From a checkpoint of a small mixture-of-experts model trained on Wikipedia: width 384, a sigmoid router.
Below are experts of layer 5 (counted from 0) of a mixture-of-experts language model. Rows are named router (the router's row for the expert), gate (a neuron's input weights, with its number), up (a neuron's input weights, with its number), down (a neuron's output weights, with its number) and show model dimensions 0-95. Each number is 128 + 24 x the weight over its row's rms, rounded and kept within 0 to 255. Numbers have three digits each.
Before each expert's rows: "raises" lists some tokens whose logits its average output raises strongly, later layers aside. This comes from a sample of Wikipedia text that the model never trained on.

# expert 2
raises: ",", " by", " in", " and", " (", ", "
router:129139141098146113101114110096175126113104129159115138156150150120136145137169134100147093166134123132092122133109124115108135148146139091108163102125156152144119173160127135125167120107132133096161121126089153089167128110132094130159092146070153131148131130117146113152154164102159097119
gate0:099126132116110134134090155162102151158138133085105133156156137116109114095155164078134108131164134148128154115127113146086100105141153122165140163170111110135137156160154153131118112125113114104166128124113167081147135093124116116127131133108115133147089101146143120136121103133162129127
up0:095139115107114106098131117126114154173145129170122113137111118145138063126124133119137145110096093131173165184103142140098183135135104160131129156171141154114153145146115110113151161100151126159177088109129127138116117130148127085163115147151107132089125104117141123129164175141147149142
down0:130082170117119124131106119117132141147152142157097130135129156141138106118145145121113121104139108100083161134107102160098112113077095113099105108127143120129127121142114082103139138140138087131124092114116136089119187174142128098145143094146125131120177147140136122125134161124126153139
gate1:142157154101146100100137161149166133097167157122110133105123121110123116059143105149122129133123155128106160063077153163109177145142185144104092134111122132145168123131133147166125167122086116145123126105128160136165120145149152126136129121147172108110127101081125113124152100100152131140
up1:179161113179104132147120123121123123167160127101104159104120133129088101157133149091143130144088111153146089107131137112146137104131126116062105128075134162098185105133133149097197125143104121108131096123074125123130106168119174128143174133163114166101173127131146105139113083163122127125
down1:090115146095143121100146159133101156148125105127105161158111108085152155144104155118123126083163118156097133128150156160131144152122140143120123135119098130127126115127135151132143116187122112166125140134133099107152086118150110146099113143104106138188148150127138148166141147111104137130
gate2:104111159099137108145132135142158086123130186132126134119102096151157088139107138101136096111175131177115194111135140134103134099107170142138141137152067129111156162108124113111150145120140141162119188129076096098163139128096134076139108161123180120129142134108100151122138153111097099103
up2:101147119153128125116150131145136119107092136096127139080153143094134136099132138135097169130179096098104094122076187147132068142119139152132141114140147106103138141091113162147102109160152090126173141113120107143140119117125115110119155135170110112139166138139111130162117085130105125141
down2:097080148112119135114142120123126151143169101145097120145096140148117106158105092177149132170131124197171158124131120197101106124122144168131121138130162141105178149081130125128121136123114139080149101162097130150136130090117132150126129100089161126112094106167135170136113123125173130160

# expert 5
raises: "-", "- ", "S", "- The", "D", "| "
router:114148117139128114110157172081116083138109114149114175145154161146110142142129143124148103157139143123101178111136102161137171101116140085143141078152154129118129154127120105098165120137113106080170127156116157189168108088099137104114122130110123120165145104102158170170136142162131129107
gate1:114208131090105085097113137139115090090087139130098124099166159102119149132139125106114125104132116131103122115152091142168116125128154141089115068108153132112179113162137101120120126126111124164088089142136143133132104117092087094147092133099095103123105126121110110147096120134137145149
up1:136158166124119098107174093184121113131136135126094153143136125108134132102122140152100130151178130153134139104096158131135168103127167080169108175101113124125100142173138176119101132114119133105173117100115126111122081147141124119147139144113108150122203159114120129118145119115137164078
down1:142132149142130098130108132119107120123120135090136102150146138137169120149152120095101168111177073134094162162186134149121073122128126152160094140105098123104138096148153108128122159148119146120113119126154090159122156130148095131148142105133150118124125102116153115128114137147137156171
gate2:113128119105122092148130133093126120123095128120106128167095097134160157112171135080116098098149113152089181124121127119114146140168149133151114081165142158137091091156164155143113120173127131129126088171091137123115167171142156162103163111117139082117133083110149155146115132130129118131
up2:139113143098132093144081136152147112129140118119121135088174141089098139087144126119113130135148057149092123099087100117097125099128138131122170136094038129137117150124189139096160110136107170139119165116105143105101139142106150124065130113133128162152118106101148142112151145150129122117
down2:139147171101124134134141127123074115104111131104101084146155129126158131148133112114108097087133105151155095149110115137120091103095106104132144147154090119117146132144123117127166113105149137143112105124161147108147099165126134166130143115149121101114082114109148089173079124112123130120
gate3:108152132159117123108135143139135126120112083130100159115151175112102144120165103134140145149122152123156145130132104180096138152201150094101103172114159188099110122123150109106164098137126126112123142137123156142166147126117135142146100162146093108123122132113181123123077124133135154090
up3:099163181130122128104157104145098135171122166154110128157149143109127105128140146104116117106150124137118173123144078143128108133128094098142115104104122123115080136123149085122080117120108111113096137133108134111090156118090163132155122142162148088104135158156169142128135078118100099175
down3:152150163128130152111105114100139140093137153093133113132132137143105068150169144146160137137118101172136143139107128145098122121140151109124103171154173159154184109152149147137093107120158149146104149110116154150131144132141100132134163163150132118168147122104064180101109116097135112111

# expert 0
raises: "-", ", the", ","
router:156122088122147113126109183091119088127121155126088176138123169142183152136116161142123133188120118124120116100111135110145131112150126091107128116110167169164126135118150102109165152109113114112151132134082155123166141110078123116151102143114094126122138085124117138169146128127138114137
gate0:143154108159138135094127144100119098150118134128118179113150121159145124146155122086115097151107114127152088099130131146107133161111112160152097139102141106117109143137112146092126145114103120121104135125144128138177137142131115147160151095087118105128143120084170119121149140125165145103
up0:151125117117136162144137105100102159122172125089113115108136134150103093090138182087101169119127127126126137185140132126174060148143086102110122147122114155099117099085139159111131105143162143113113180121139091118113178105172117120123102124190132136082135127166101121156114156135117145176
down0:154092156067133152138124096121111137141133126132149153131118116151143105114136124105138133131131157120128143144123115125111089084110139139161110107110093172136125166147109158139145096116126149149134133129145117129116119104130121091123143118095120139172119127090115189164148108156124114121
gate1:123097149119127132090092120127126092116127130156089144090097079115169108118125156111106111126188167127133113160136101127121180093127094131133115144106069104138118153104168128144133166143108096074072107115104104109085077117141119106116117119123105142126151104117107105138133097156113112147
up1:145201137138116125109156137121113123112105159126145115113129157145132112094146152165117103140157147135136102087120116139128140104124145131115128141137115111145137173154119090123128158123132106142145140124132146121145099127120154103083181111157086101087127163117108141117135079105105123137
down1:095120131138122159158137124103127138134148136120180126084146138140148164139113141138047131184110201109159128150153129112092141128178113123100137099134162140159081117144082124137126136158155098128140151134105085138125141128133153156137089145129114126133132152069129145117191120129143126145
gate2:122163136128100092139080133080159109193109167129105105107110139174146084121147177126140147120132114111171116158119139120142065133107162121117141121139135157093118118101127112111168143131127135139170150139141135082122133127130091143128093134121121105111135119161088142150139137136102140132
up2:117142170156091119145095123111110144096102124109111084143137131132112138184130116116145112140081057102156132109144108115131124112160085131134087102163157157098141183156114131130164146173135129098133122122169093185135088078135150101166143164144130131125085120153113122125121152126136085115
down2:158111105121100098159108089106132150144141130145095152109128116140101131165115122118135117155133151124117132109091140141162115109140161123138097129102114102133141100113105166091123140099133155136103099129126151137128123128165139118134147149152163126105160123116160081133104088109133155092

# expert 15
raises: "he", "ack", "ul", "og", "um"
router:104164162098151146119099150140185121099102096133075177138117170111144156138163163097132111155154143119108139105089123129129121133137124084113135099109133146114147116111129103116156139089103156104127134135086167114137105133056138098150113166145112139128167072118147139159105127152168118116
gate0:124149122112113116135115140135147151155087130120102123131096143110124129094138139140154137150136098129156132155123144125135101138131116113089116148122119096135133131123119104122147120133150173093139107108106190114156120117089129125117135181139151127153086126134124112127128096139061099113
up0:142135110125136086096120105129126090133184121090116102113141159129139182157148153153109169111095115178094125108158145149160143125142139117116157120108134113104109129162130149132153115147109166129133138126117107153099135155148136151092103134131124136121162154110089144129117102109140123141
down0:147162096094118130170109128119109111152097131107115103143173126102140144115118146135160131098135114120091116100101136128102152130149155162140109128101179115101105160148117105131138132108152103141151124167138143169118147120113141152096118125118129118110141130099159131149158189127125114166
gate1:133158134103138124124139138152162154101104119059133097133133145082162111145123139108117132166142210111139168145092136174117096100121111160139087158152123135126137122154125155215096093133162155109106139139089148126138155148102142155144072139162120126137120095097156140102097118164143094121
up1:122142099111104182158129124120155127099147157134136134115118158170149127099082106106123108093159118115122119136169078101148130143095094108172137111122152146131072102120156118155144130154150126125118095099103115110120140130115056151107155119121152116091140150117102088127119095075156112090
down1:115113131130071109134119111110177098100125142113146121128119159153102120135149114098137084111109158123154088117124080195131136107120150122178189135133122121151147121129143147124143149129135103124153122123114103095171131140093110118158099206132129109117141118164092125157150141140124157116
gate2:103137112133147134128091164107108116141098138139084109130158139117125148147105114098101122122168153089150124099146102161111128070145110128120096120122152118116125123107167134104149133080113109090098160128106135144160117091155139109160088148146073136148137103160118119122083153156117138120
up2:156107113127134129112156135110151128118122137127087130132151184166155128160128124102093142096152146161104119104152139137091182119162110114115126095139138118127136108066116137160126161179129179108167144116103127121134148124093113088129104183129186155130166125141068192120135141115130141131
down2:127156109150156137119124158074114124096122145157133141116104170123082112114136105180104110123130138098138155142137131122082061118165099104113110141096147118104149111152131093126106116166119153124133118151117104120098081050129113195129122101143114128102082150148102164110114157127107121125

# expert 7
raises: "und", "D", "- Species", "unk", "===F", "ipp"
router:128131120104114133122114172089161102124109120133113177139130129147150115123115156125104121157146124116146126110111105138162164156147119087116135080129172158158137121119184109094143148118138120093113133143121142141164123082098118086163122152122103101141137107145103090203143167151169099140
gate1:151166139134116123113091155134180109134152158091121133149118164137153137133136110120067094150167179131138111136146128138121110151124107150127130125089149182163098126114098115129168071139124132116147133125149130149126124121110141104129115085117127112157133160108140170122113135105177114162
up1:107109118126119109120163154135156105178133138107148118128116146152126137110169110150146142145158125160153119132142120135161109090062137111123102135123117151160154106121130134111160129159133139126142136122147118114099126115110181099101107155135145174109130160113142121128172117089073184102
down1:123119129096142108114113132125139137139147090107138123116142132141126159101159155142178128108120139144082091135119099109129072155124148117144103131126162129154135120137109078117165142143080124113126149123130120173138147106135079127091129088112140120159072152120143117170127132164106157141
gate2:129124062158063161147122121067130116123092126117122112109137118127124142140137124098130128153172157105145084137119086106114105114141128129132216142170128150135131147145140147058114128087141122122114138150125139139172141104110146149148143124091107106157137138103134138113084133121148111124
up2:118071161118127114108111159136086127103115136126146148199142122110132095146092126110104151095149159118114166101164123144106126155151116145071168136144142109146110129095081141149113149092127132156128083166102173160131107114132132118131087142135143122111161152158122124121169107148127120133
down2:163092169111130150117114103130115146152120125144131145139130125129155118121149112102157137129135128142154120158112174139117137144110118120110105145128144085131131137130130175112153134112143117116157162137153135134152128118126139132177122112124108053140154128089158122124124126095144122146
gate3:154126140165124111157143099142137154142128083146069141116130122100151131177096140139106095129105138141114106108182116158141131150078082113161125130112175159192092152133130120146119136123115137132124127133130090143089126137105129157112122102140126151100092097135080151124188168105128138101
up3:090113145142117115141141147141122119169165127116152139123143124144131131108082135115116129118109136156156090148117177092114106090148076093096102112123130110126121166139113161095108111103114130143144106180110145054150134107142113108126116128106176133135129098125179152141074044122114128114
down3:160136121101117139087098127091125132093149114119106155167135110128175109136115106080166139105147110124126096124125129133121079098101138134130126144120137109155126107093128126096144115150144150128120140133147089141143107097120122146126166043181099131123109139106142153208144086134098129150

# expert 1
raises: "ate", "os", "ric", "ine", "ist", "ur"
router:129109135130110092120126115092110092156114120145088171156178130137111155116107166097139093168088131150092140110137123143123136126148120103107109087119166152124129188123115122117148164136128128107124113109113134118149121082075112115158092151109128124147140107118090140182137152112147093158
gate0:141095126102116134067116114131143090139103165143119135126132150095092135111151142143117130126110177132119155144159090172150105114118133150113142149109126160134141148166167106108150110147155116126138126143136145110104133108111108132144121084147119098194101141175104133134144146103134099165
up0:105143125148130145114103124112135124112148104119144142087142168165131181116111121095134117111122133113104159126164086107123129132137110117177142125140123146133107129093155131147127166098121114118139136156114163125118171133126155092131151164091139133130163157117147131132135089133156143091
down0:140101151105133150122093108128131101111120120095174125143119117132159133137123137146108105172108106131159115103157079147116151125113128148125120168103111102147135154110120112135133107155083112157137149121126133095154135110119145077108122108088118117158173133107149171133125168098157168119
gate1:087166115090114131140105105100118106108104107106116137149158128119143118131123138160122127116148161186073164123122135130091176120137148119108106122113121128131095146156181154162104127145111161138114107139105160115167169140113105147135120148146148139108168153133170152140112154124143113171
up1:137140165113159134130133167106116168121113140202100151148100124142134124117121104104138124141101111099123131099115099097115162154117115115113110117154154106138105130113108110112078117152128113111117139122108139149083127173130165124131091113131128148118138133100128122123154085106156151116
down1:143126089117098145185101133117101144116142084119159110116146114126100080114120143086145131129161145116114102118100126151104108111134156131175083183107121102139135099116118128138128160145124102140105122094128147126160129113132114122130134091118114133109095126141111114156151104142147123157
gate2:129090164163111100122120148141182152198123168149154144144096142131057134118144131092072112137121162111087144131123139144084119086157129140065088121146142136151120134108141167082115090143104125125088137131114108110168102102135138100134118153141122118108143139115162162167159096141097136183
up2:120142145100104106130117146101117133137078142107115110136099136130104103123147179178158084133124108133139166134145140144149127121113126135111114122174135146158169075113155100153140115125138113143159128116139140164136156131126145161122130102135073113113110131156126139169141055127095155103
down2:152105096114114149156096121143130109171118123117121132146122162104164111088110121124120176150163111148131172139094064161147142109149125129133117150148133132129142093136132152132127144122145126122056155148106100146130101141123168122141193132108156100154106090122061163146108162087138125099

# expert 14
raises: ".", ",", "–", " to ", ", ", " / "
router:118147123132113102129114149091143115102115114119092181136125119116155153124139181101152136144151112120122137123101114146098167139139129101106127104150167156113088193133125120081175120119123122079119126138095157124142117102074098131135126130115125102120132106109159139183145121118171103129
gate1:175125151141144185116107097143157111121134121093139164153153134133168108083129139112186116119118124110117114128127150136113133138152141118170139101148057168106111162136126075136126169139140153151143102121129106104134152113144122146122131116132141109088164131064139111161175145138110159130
up1:104151109120140133118138136141126120148130172105152110166127130138124143150119108118140105115073098148146097145150100106121160108116108123123174115096141104147155113145109125098129114106153112163147088139108118141162147131141138117153123107149104126127147169144158131111113100122104119100
down1:145138158165125132124077132110101152132120133196116130098148114119149115123118113130123120135123116093158119160122168079130097150143173125159132143091139141109137100204120141181134123112136130141135127149124146120127112127093123134134185118079102154109139115140125128142138114122133190130
gate2:134084094147164116147103103125129148109158104164137133166129126148145154101171122100188117141128117156134077062069115150155144143081128121129142100127127120110087078124124134137089121116115114149127129147109154129100137117150111092116122155130114103088140134107114135142114109147116089163
up2:142118123154126110168100118150143117105136113131127146106144097095176159109139161122114156153179109165129097095110128123115126117033110100168125114125114152091110119161091172128095109080141178164113176129097097135119165129153123121131124158150105102132136106177124150134094111110095137132
down2:088085124100136080121112150139122122130119168091105135151111123141124128149180136128163120080137170121136122099139112134090075166177093106084144121130112103118093143097138133122148103137147146103087129115132150155132131166114108164103125143123149096151094120152179131128105094123142159130
gate3:130128146151132071109140095119113141131102091139157133170125130122113111105142132132131140160129122082142118143165129080098150106174164134133116104094096117135191141146113161144135130102121090097157155119162146169114112137135179108086162130093069138149175126154124148104128152141124121093
up3:114134104181137114143155140110099142114130136158119115111132163082085138139145131132143124117127161139142134166188117134146115098134149147095074106138116110155192124127123125093141145154108128154136119167166100103086133121113157127140131095097148136142116150127129148114132131115101146143
down3:128103137102155097117138120091191139102163116181128114139156123085182126103126130111098115124156143065123153097079118134083099140149135173092073146132117116116131122107127155115143124112116127124143124108135118148124099140089163082170153145140134121170104112110134111139131088135124123106

# expert 12
raises: "1", "2", "21"
router:138156105101116141107115112105125121171076127125123166152171154118124146140133128101137132118153133116127129135071081134147156120125148086123166032112139132120143116154118164121179145104117120116155108181130142111143123100044111120150103174126138136128140127106145114198111127115130114147
gate1:145085143135122136113126099151119112103167105132062110103131175146074121136133150145143100114130147145088137087163115108143083139149129159126158104113138135146117139102110138148130108129099173102118150143115164131137104108165148147162122155188143129138117120145102156114086117129119155147
up1:120141127120141123142129161127142108138125135136164122161114084121160120114097152114088127110110124132107139144143106114118151100148120123129146105129130112139124127170125097111127152175140089132151114127140116094120119172144127114113124106088093164131117119102132104125136157159158110109
down1:113156114131140117175169103162178153155123109075136121097128127128115118159121125129103116116114091114116145161129113141123143096130146132135117110115084110147105137105142117093127132139166127112150144201086111112136100132089165113133094153113112139132150136141180183162130088114179101100
gate2:103141107100135097093140121139107097136086099129135143150147088087143152153148101125182136105150152112131100133117128171142076143134173111153149107134156117149133136103162163126141187126137113158120104129148110128134124168109117162146127129137148130133159151112111140105125140149165130120
up2:150147131101134115121159158135170122120157120164123105130166111100097125120157115110125120108154125147134139110146136183160111131129124109171105093088147140164139130144120129125115089118094104093099131144120088174124107115117136175121144108133126148083136118125107144122120147140113127127
down2:126122103149095138139122147125150096093131114134134148124134121105097122108131145170144124119085164150113124117149109114121137149115143128118086117126143124117137105128112169135162116123149139126154177104142107122131096113129120153154098182112124152153140150148062153147138140141147118167
gate3:160100111100139169130095118151138105167058135150134152098161145132153131121120137101126121147130103102125131100113106130144153132111154105163190085149136095121147112112164144114136132115085174128167132154113141109111124164127136149129133144104149129147128087131145117155148117119111098140
up3:126104138170149131067110156116122145120118137176132121120157139060191130089153086147103142091131161129114152165129140113150104106153156161120155110120165095154122107127151104107145147127133108128099135119129142150104159120088127095135140101135134153120067149111127122156104131155110125130
down3:097176091142160149092124197117142154182112099089126102155129128120110116132159141152121159129148144118131127105152091096156125132130104152127125161058135094150102147105079122150130148166138084098095118095112146113076130076063167119121126160136123135162154086119127109109098127146132118093

# expert 11
raises: "'", ",", " in", " (", " and", " of the"
router:138104147125131126113120166107118110116102138143112143156141112072161163131129143126124074176107115159101133109114131172181158101152121113103095089159159132122141151131135110090158124103128136072152131157099189120120135104085119112158105134084104107102135093107118081147135134105165109163
gate0:096128131145124153133116122133133125116093125118130097167113104117120126128141122132089100121105132095144143128098098157109144107102133181168094098119148147095155104112147112107154123144126187114119112146136178163115085173101158100125124125107084128150142126114157117141128136165169158112
up0:117135131133121098094141156113128127121162123140126078143128084123123137139081132129107118150110136138125144147123116169067130140112103144129151128158119130139152147143086153136098137167112120130125097151107118130131157146116125152136152158160154131151129150105121124129128112147164152144
down0:132117117158123151107141130130078164110099170132118090144094159168159135135140120123157148140105142083137130118113128171141098158131113126124136108132147120109121112145132154113154092166107124129161149141137130072092150162152111135097133120131135145089109135142136085150135148141110165145
gate1:130120166107177109150129152091124137095077089197091110137124104113135156114113116075135135105118149075108136105126120134131110148142115157127113108120118122120126142135104092147068138160179129097147099108150166119105141143116160105103148116109125174192072095150058151103128137139089133158
up1:150145173091119128129154162083118106180151110126105125154182105145140103181152112134135087157157109160184135136115097143121110088115094104172134176144127099152130144122120124134127138146067106134136164142107131109121102137136139177096103118127138128096130137117124114109065133130147167113
down1:115123118095104124123146116188156156132134143151140123117151179123146129132119149096135140153087156169135126153193109112166162188125127100115127154123127136119096156146107124120143135130123087133152134113119109102129081108132138122112128111112128134095167170152181134087123142143137119162
gate2:102134132146150157163115104183114062096129131157105116191136145143089125081137119140137077114135097165098156154156076113146121095150129172135163123084169149151130121155142111136124104112120130127113086122138165125092149048104044121098139133152159129128127117063131123125104147136125131172
up2:108102096156144125075145108100158099165134145111114121171132109119147132133156143124166126155113131138093119105116142102133159136140138118114130126108124125144143187136103117122133132094115126154112129152138133115157116099119184118103112101091146131193129141135123120162129155107106137146
down2:127162054147098094099132109146145126141146161070145093155103151117124171135141118139212141119093076133105108146115125121157126182176194130142165150135118101084146115156158143123132130147120151133162104147157138142160115116092119112132098087121121108110141143139130137133160120101052153120

# expert 10
raises: "ins", "is", "les", "le", "i", "in"
router:152107149116108099116139125118138100126121124149092153134127151109136147106124125068118133120116120121139123125157120147131112128107107099109124095096155142112113164124133128109120115123137149102155163128145150134134138104099102100138098152115126106137115097089104117168165143125142125127
gate0:154129114145164120138110145127140174114087141143138127137140164137182119187148143134128120105090146115117142125117116160161135107159107118111099069111140123100109115131130133143119114149105110147125179138133130134102126090117168088176125131163123155152133118137145143161132149125128136125
up0:111135158149122165083141126122064113116154117085164098104163166073146102129132148122170119141098099125135143093099134172167109119114171107158165150108073137148152172114094101106134152098118174111118109116103116116127127149115147139123095126120138109110137100092154087110143059098138111134
down0:102135148105119145091135180108086112141127131175104167144082156096147160127137161132141164129119099152094133135105113121098103085092095131113083166085152155076098084131122104157158164107129106124129138133121135160093116137141166129118131130142167130131148129135165133122144099122122127126
gate1:130116117078140094116121138076133138100130123139101124141148187169146136178169081119115158122149078140122146173133139123136109106122115114152148109139151133134124119128129129135142136136142138109169140060111168114136112156111114140136121141126117198158138137108084129139114129111152126135
up1:144115138118131112124097096077151168124123169150118090161111128135109097147126076146113133136162097091145139171078111134138124123138096123187161139102142161168120135125146135105155109138124153119185126137135142130102091188091097129125098092119147123140088156125157161097129141120117140102
down1:136134137169081105117116127119126120094082163131105137151118204126127131150130120138134175156140124117125089101145125139167130121144115173148106093132151156131162114145122195141139108149149142108152126113140135155166128182130149135128138098137138127103072132105136097148161140148120152078
gate2:137138148115146141140144140157160161101085097097089135124104158078135126183163111152125153166101087080163093138088120126159173152109118125139109121108167110146134200131162112127099168155128121073091127110138167144146111148097105130160140088127145101096095163121104162147129112127132147119
up2:122134118144115144128122076137127154188175090140118119144125155118079080144148131123082149116141095136101138107154124107113127120109140154146132123108114100134128112152129157168140135122121114094165109121155093125140088080122102165116134113156146117126155174122138073114111152138115124140
down2:124137167157111113137099138188137137137142100126126128149156150152131131133170138137140150102162140102159086140151153105144099117146143117161157136163154116115135147122087161110148091126156162157096159127149123127171164138111133125157155120147140132114117138167141143118133157094122164120

# expert 4
raises: "2", "993", "1", "983", "987", "997"
router:138134121121175107095125136101107105117098140139079156131118111149178138136137175112126133155108105154129101130127114139162169104109134063135141097118141136111123144130137123096167148119120145083123130146110120135163134126075119135153098143089119133134134114125096105192174162101136098146
gate1:127133136137158063138159144095129080111139157164118172197124172128121107122138128092116079145138125108133162102135114146113090108134153116167125104135126119131141149141112152106113112178115122126156164101122131125119136106140129084149131116127140149183107120126128144115122125096169132124
up1:140107140146140113181117159164162097135125148183113103102135136124074083155103074097128073091144169125103113158140128117138134119155155121090140115098129101161130110102153130114107162125164098117161120138116135122153121131124130116091100115091125151124149137115148124141142106157115101080
down1:111136175160135064124146154112130141143140127107112100124080115146134123103159143070152150076140120120099135129146119120109136134133113099126146109125114146139089122168115132103117139101140148087129128131150149119127179089089139161128096135146135135148112148144143158102130157142091112102
gate2:136134134166129124094149121118099127140164169141099119120086142100144108130130115092115084124136166118136169155099157093137150100108149086126106097110148120122091119128075124146151158170137151110164126130113129158143169168082112137137171138113108124108089139150099127162133138120124142157
up2:156159148186164102128148128084127174111152143125145128115100117143180131108141130167152142125133103144154114197129143140178105096120122065120158154132131133145155096140096123109111148152137086122131135121125138068162111117084139116128108119140133145110167115143141111115128130106127129120
down2:112131075100127123156103117186080102133180110109137099163150101103131124119161116166109117124123171130123133087088115140118166154109111132132126150135101161124157122116157114133121130151162089156164122142129122132078069150117088108152126139130165167145106135165100111160173137123145143130
gate3:119100149117085127102131095160136147152118131132133148147076137139086145103160142138100099150169117142126173139126112195103112113158138110111141103147167123129100143132165113149101122079098112124126124174117150103082122105150125125158160162125105152122126114126127148114090131134120165121
up3:080088111137097090129134132074125113101118146121141165154133087158134129166119099151158143092112139096114152148127147094148118148101091125091105137144121115115134122109119137155171129137164112146120150158101129139133102149132127096139112137118110134142114128141139106106130095127143089150
down3:091135159106123076123139167117107183123162112108112122094079113108128114125124163133110138156139041163095133143121105096104120095118174151125150119140115096140092117132046164151146092110149147148128128120125103101115105109115125165118115111118155118154132190148140120127164117079158119093

# expert 9
raises: "\n\n", " His", " Since", "====", " On ", " After"
router:126141122116130126110087138112142097121131139130084182173137116106117192144141163128124101144156124145146130114083071136129120115126112115088171112145137170128096152175145111073160155115141124101146137174104125112147128100100106132154118118139142134136124092117127139180152140127119118157
gate1:103151177093085141078108093095154103135112182170139131131141110129129135132124111141121148167110144119107193145123111140127114109115078155108141103091139142126139085162118105123132149147118102115161133114126145117143099135121125176125176136158104128133100131115142166114166136105128112140
up1:111149120124139139128126153162128160112127108114159140132155139142123091169109128141098096119110101136125149155122139144097115147090121126099119156125127127103115125135159073103115148159122109127090120127107139145182082138099117152145108114120121106117135082111121116145150131149139148071
down1:107117118160111150081141151100095107083102147139115118134132095069127107103114106142134114110107140143124118083128096113085105147132135122126111123145137113068133146143153161114151124120142116141113168133138178144137104114106130110133123108108130113135113151117117161088107097115125117135
gate2:090131137102145115114079108136161169146146096088115142157114146106138147150089135104156080123124159092131094127125159144144123156124147117167140148109124137113099072128133139056158169139141112156145132161135148097114123162114101105127134155145130127127135093136162083146126133149144155122
up2:119081146156088093138143137111065148151131170109129103146148129110116142139091129112102112129130137104122166096117111160134157098121036164174155071120134134129122147092120141079109092119150127149156152129120138170110126108109173087146118122163142105109091158125106131138143125095164121128
down2:090160141142101130154077127084184095107126113150132071119144122147098129144129124116109147127100127169152126117115147109155123131127159137155184128143113111183146086160081087122121140071138131125143144115179123131120131162150117163125138106163123129158129107108106123149134145127133117126
gate3:155111153071092092164126151148138153167113129122122089117107142091150158121093166121124110116123138140086100142138129097142129124112160145139140148142142109110149126127146139128150147135132119143139150122139120157114111077108149166147133178141145143093125114141092136144101155128144142148
up3:129116104081162141131146113136122152146102091147123129115138129107106134144155079148140131147147141105148108108146150096112125112172159106123150111134103121131111122125122103171166132160140132116134142200126140155132138170138145143108068119104174113158145136135135148130148154089151153143
down3:163098112099153139140154107138129137104109072134121144154150117138117081135147164088093094138152171121141087123156115124132128161113117120120150154098121155125112137171113115113112175145144131146126160167153142176128191064139126147109176073133156164152148096120106136130108144115131166123